{
  "n_layer": 10,
  "d_model": 160,
  "n_experts": 64,
  "experts_per_token": 2,
  "d_expert": 160,
  "d_shared_expert": 0,
  "activation": "swiglu",
  "moe_layers": [0, 2, 4, 6, 8],
  "router_score": "softmax",
  "normalize_top_k": false,
  "routed_scale": 5.66,
  "balance_loss": 0.0191,
  "balance_bias": false,
  "router_z_loss": 0.001,
  "init_std_router": 0.00628,
  "lr_router": 0.00151,
  "vocab_size": 8192,
  "norm": "rmsnorm",
  "norm_eps": 1e-05,
  "tie_embeddings": false,
  "optimizer": "adamw",
  "lr": 0.00236,
  "beta1": 0.9,
  "beta2": 0.99,
  "batch_tokens": [65536, 131072, 262144],
  "seq_len": 512,
  "train_tokens": 865900000,
  "steps": 5784,
  "dataset": "wikipedia_en"
}
Below are experts of layer 2 (counted from 0) of a mixture-of-experts language model. Rows are named router (the router's row for the expert), gate (a neuron's input weights, with its number), up (a neuron's input weights, with its number) and show model dimensions 0-159. Each number is 128 + 32 x the weight over its row's rms, rounded and kept within 0 to 255. Numbers have three digits each.
Before each expert's rows: "comes after" lists some tokens at least twice as common just before its tokens as in all text. This comes from a sample of Wikipedia text that the model never trained on. Tokens count by the router's weight.

# expert 3
comes after: " |", " in", " on", ":", "|", "On"
router:077099127158114156147161105164089149136151138090121141116172170168083118132140108099145084097191106091166102179115134135170088109132094099142138134104118124125176093099108120125104115165120138154155156124158117140129072181093143156121068160120112085139154067106142096105107197147074074185163124110134096125073056158152105126114132108156088112137126088158130111172069166106062142158137149100183140106091089066139139086117129126137193072087191173113153119102193101198144149100112104
gate14:118090086098133142134158139077114101122089092141125145080087138074146118105144103146144196130128095109107142131126093149129092141130127143122129163086108091114119126140108132117087123151135188177152129153115090135082120119124124099112152145128076059133135120149109064116109073105141170185129158156126127138172109105119107091187137132114123083139145167118142084147066154131081123118151121111108123206129100013171116140043094103049087101089181113126069076048125155079140186140138115
up14:151132109148124090124114152198107166174189157129140066211159111157124128133124076127099137114153132159104179162086126109113133144114157138146149055123120140164139092081092138137118123184186072092187086191129144133161064183157143159088142127089159131097117117104122111098136158137131111075097126113135154148165106126138138159107116110139129164108115108091115168132154144129179139120124080149116199101149136185120203121149116165161151147093039160080158106217115135168101081135158140

# expert 10
comes after: ",", " ", ":", " and", " as", " of"
router:121065094152119091086143122132054139130155150105131095117143160143110127132066101070150115117142149104137114174085089145179100127070084084180153150110103102088163091139097128116105141157103164164154162130186118107154095139085153152105105140111110080120170109093150103116096151150084046151179155126159115171085112166137081096107186097150132102134097101154165096168091140087097081153147164115174155074104097098135145114096091086123170122101141148117167100111170100195165177051089114
gate6:106130078146125124118124111125125129145154121134187149124128178169145140091070131124131068137138140124156062112105177075049109157107062126124111122098151112056119101135117123100121120079101101091109177175101096061112118134119099198100109129083141158093175155106134086066181110156164138109125130115146131105093041081118165101114149172102091154143145184117136067124175132137111097097124107118166079133121064093136117125123126080214112082127150156120170122105179165078141175120129146
up6:176128133074107126112170130119062117178165100149136077131064168100137100115136103132100149114139095114127211100119130157149117100192112166092169146163127101171108088182136104168086095135190164163110074159140139198141094106099120112141116184189135121141120114100118126101088150122189122114144113144126128128173161161138079150080071097161107113113143118117196124137126094107148135099111199091163195160193195086146127145083135146114152141136102091105066093168138140093088120123156132

# expert 32
comes after: "\n", ")", " was", " is", "°", " km"
router:105104149123122128102128110134099179147135131065128113114139144175095147172085103105143121098159163098131105137071098150135105142112083082170162199061089104105132045124079122099120133164119166198152154160147141119150082182076147169076080128102076053099142112129144115125120138138121102165138142089160122151085055115147076090072148106151131110140096114138138125131120146132094110146152157113204133097079095101180163093107086072125128097089179146075161117112150103187144140080146100
gate10:145083082165144079120196143142161124076126183099142161071146098089123128144122091063137134129124173130136158126126075080161120118135090131094141137170191136098139148067133103131142120087132116122046151175134085138154105117127143131168095161062075121114121166086107140130134083170152108173147147109175066189107092177172107155084130130180152116116102086172114102141141062110119090138150131118122159118150165143142105108104183086090119076089170175114141125132154147191074150114129063
up10:169124088165121090118190162090158108108140146115156106082124100126148209106070176106121139126105138167125127103126126101169164109112144120116135176120161163135144096066139125088159148137119107139139146106116190147192130104146129126162134091175085078101122164129097181130178083132159136152094120059079084179084108182132120175144113120099181133191082141109162173072154110154145065143098132120119111096093151157181160095142163108149128147090194167089183152147141106181096073163146118

# expert 43
comes after: "\n", "0", "1", " of", "6", "8"
router:112069091148127112075144112143041141110155162094153096119152156153101140148091094086162100105155163096147116166092083156168096110074088091163156158103102098106156085109096119106098138174097167162160166147178149098153093149085152153101091144111105087121170106090154104109097163156094074158164157133154110171087107169153088100101170109152115093129095083155172092165090155097095100154157146117167166087097097102148150102094096093103168105098158157107159094099166099175163180073091105
gate3:117132135158098173134097097165141162118129147124161072028141113131091070124085077113128079169121114133176113170109098129129129066124113109153140119105087124145162162165133089164104161098101145164099161131146149101159098129074104110068114158122077138151131098173151134116121149190129126135116080110132087111064108149182130126112184087186138100165052121163126102090090124120147188134150126178135163167174115093202154067089092088140142134111180161092134074125156149157153145113089091
up3:149101124164143093070126133113061148161130147103070123177144153161133143182152074141196171091150141080171067088090151145184113153171156125124173143103157116063161097125087158129129088090133117084138107126130133128110101137153200147127102145122114105141146119107097095141127126102076125142145202085119163106158127134097128116117115160067140099138174139132150086130171149146070123146114146089174093087056070138076051133126159071091091103094136142093138168086148161112127119069168109

# expert 30
comes after: "2", " in", " (", "3", "4", " on"
router:122057076148118095097127122138036127104141161097139093130138141134121149136103100069157104106142167081149115172072108149180101124072090092166156144118109101127145072105113133096104133197095167152138145153206131110153082157073149150100078131108117096122180118110141111121095164149096058149157153119157117170074107171132100114109165103146098112147111061150170092166084143108080115161151143151173151081113103098136160119090106095136175118093172142118167093103167086174152165074105099
gate1:099067185154187138126122126106135174148142098142191119193069101160133133099131136106080163128103122090168101143144119091169104169133170114120148081135102150134153179136127111117083090137154188162123137104098156096155086075114119139128154135088152162130167090102118137170139155177101073107113146151099053153194103071149127118094130122137134098132134076102066135076172089109135043119144104146136150116114108130108147137067146128180105155098122086119109063098177170164136084079074097
up1:144067160115129164084165120111140108106112093113206127113109097156177150093217126122098120129127145078188192109093154091189077141116151137150074062142114202130189099119119152184121115104144157160140138139130131136122106118143108145138156134145142136140153094105146181168127147174088126074123092124133104200113109045104131092118096125140116126145155064094110142048176100089151072118125111164168131138160110105123181128087158112145114100141104127164101116087122175103108147113177070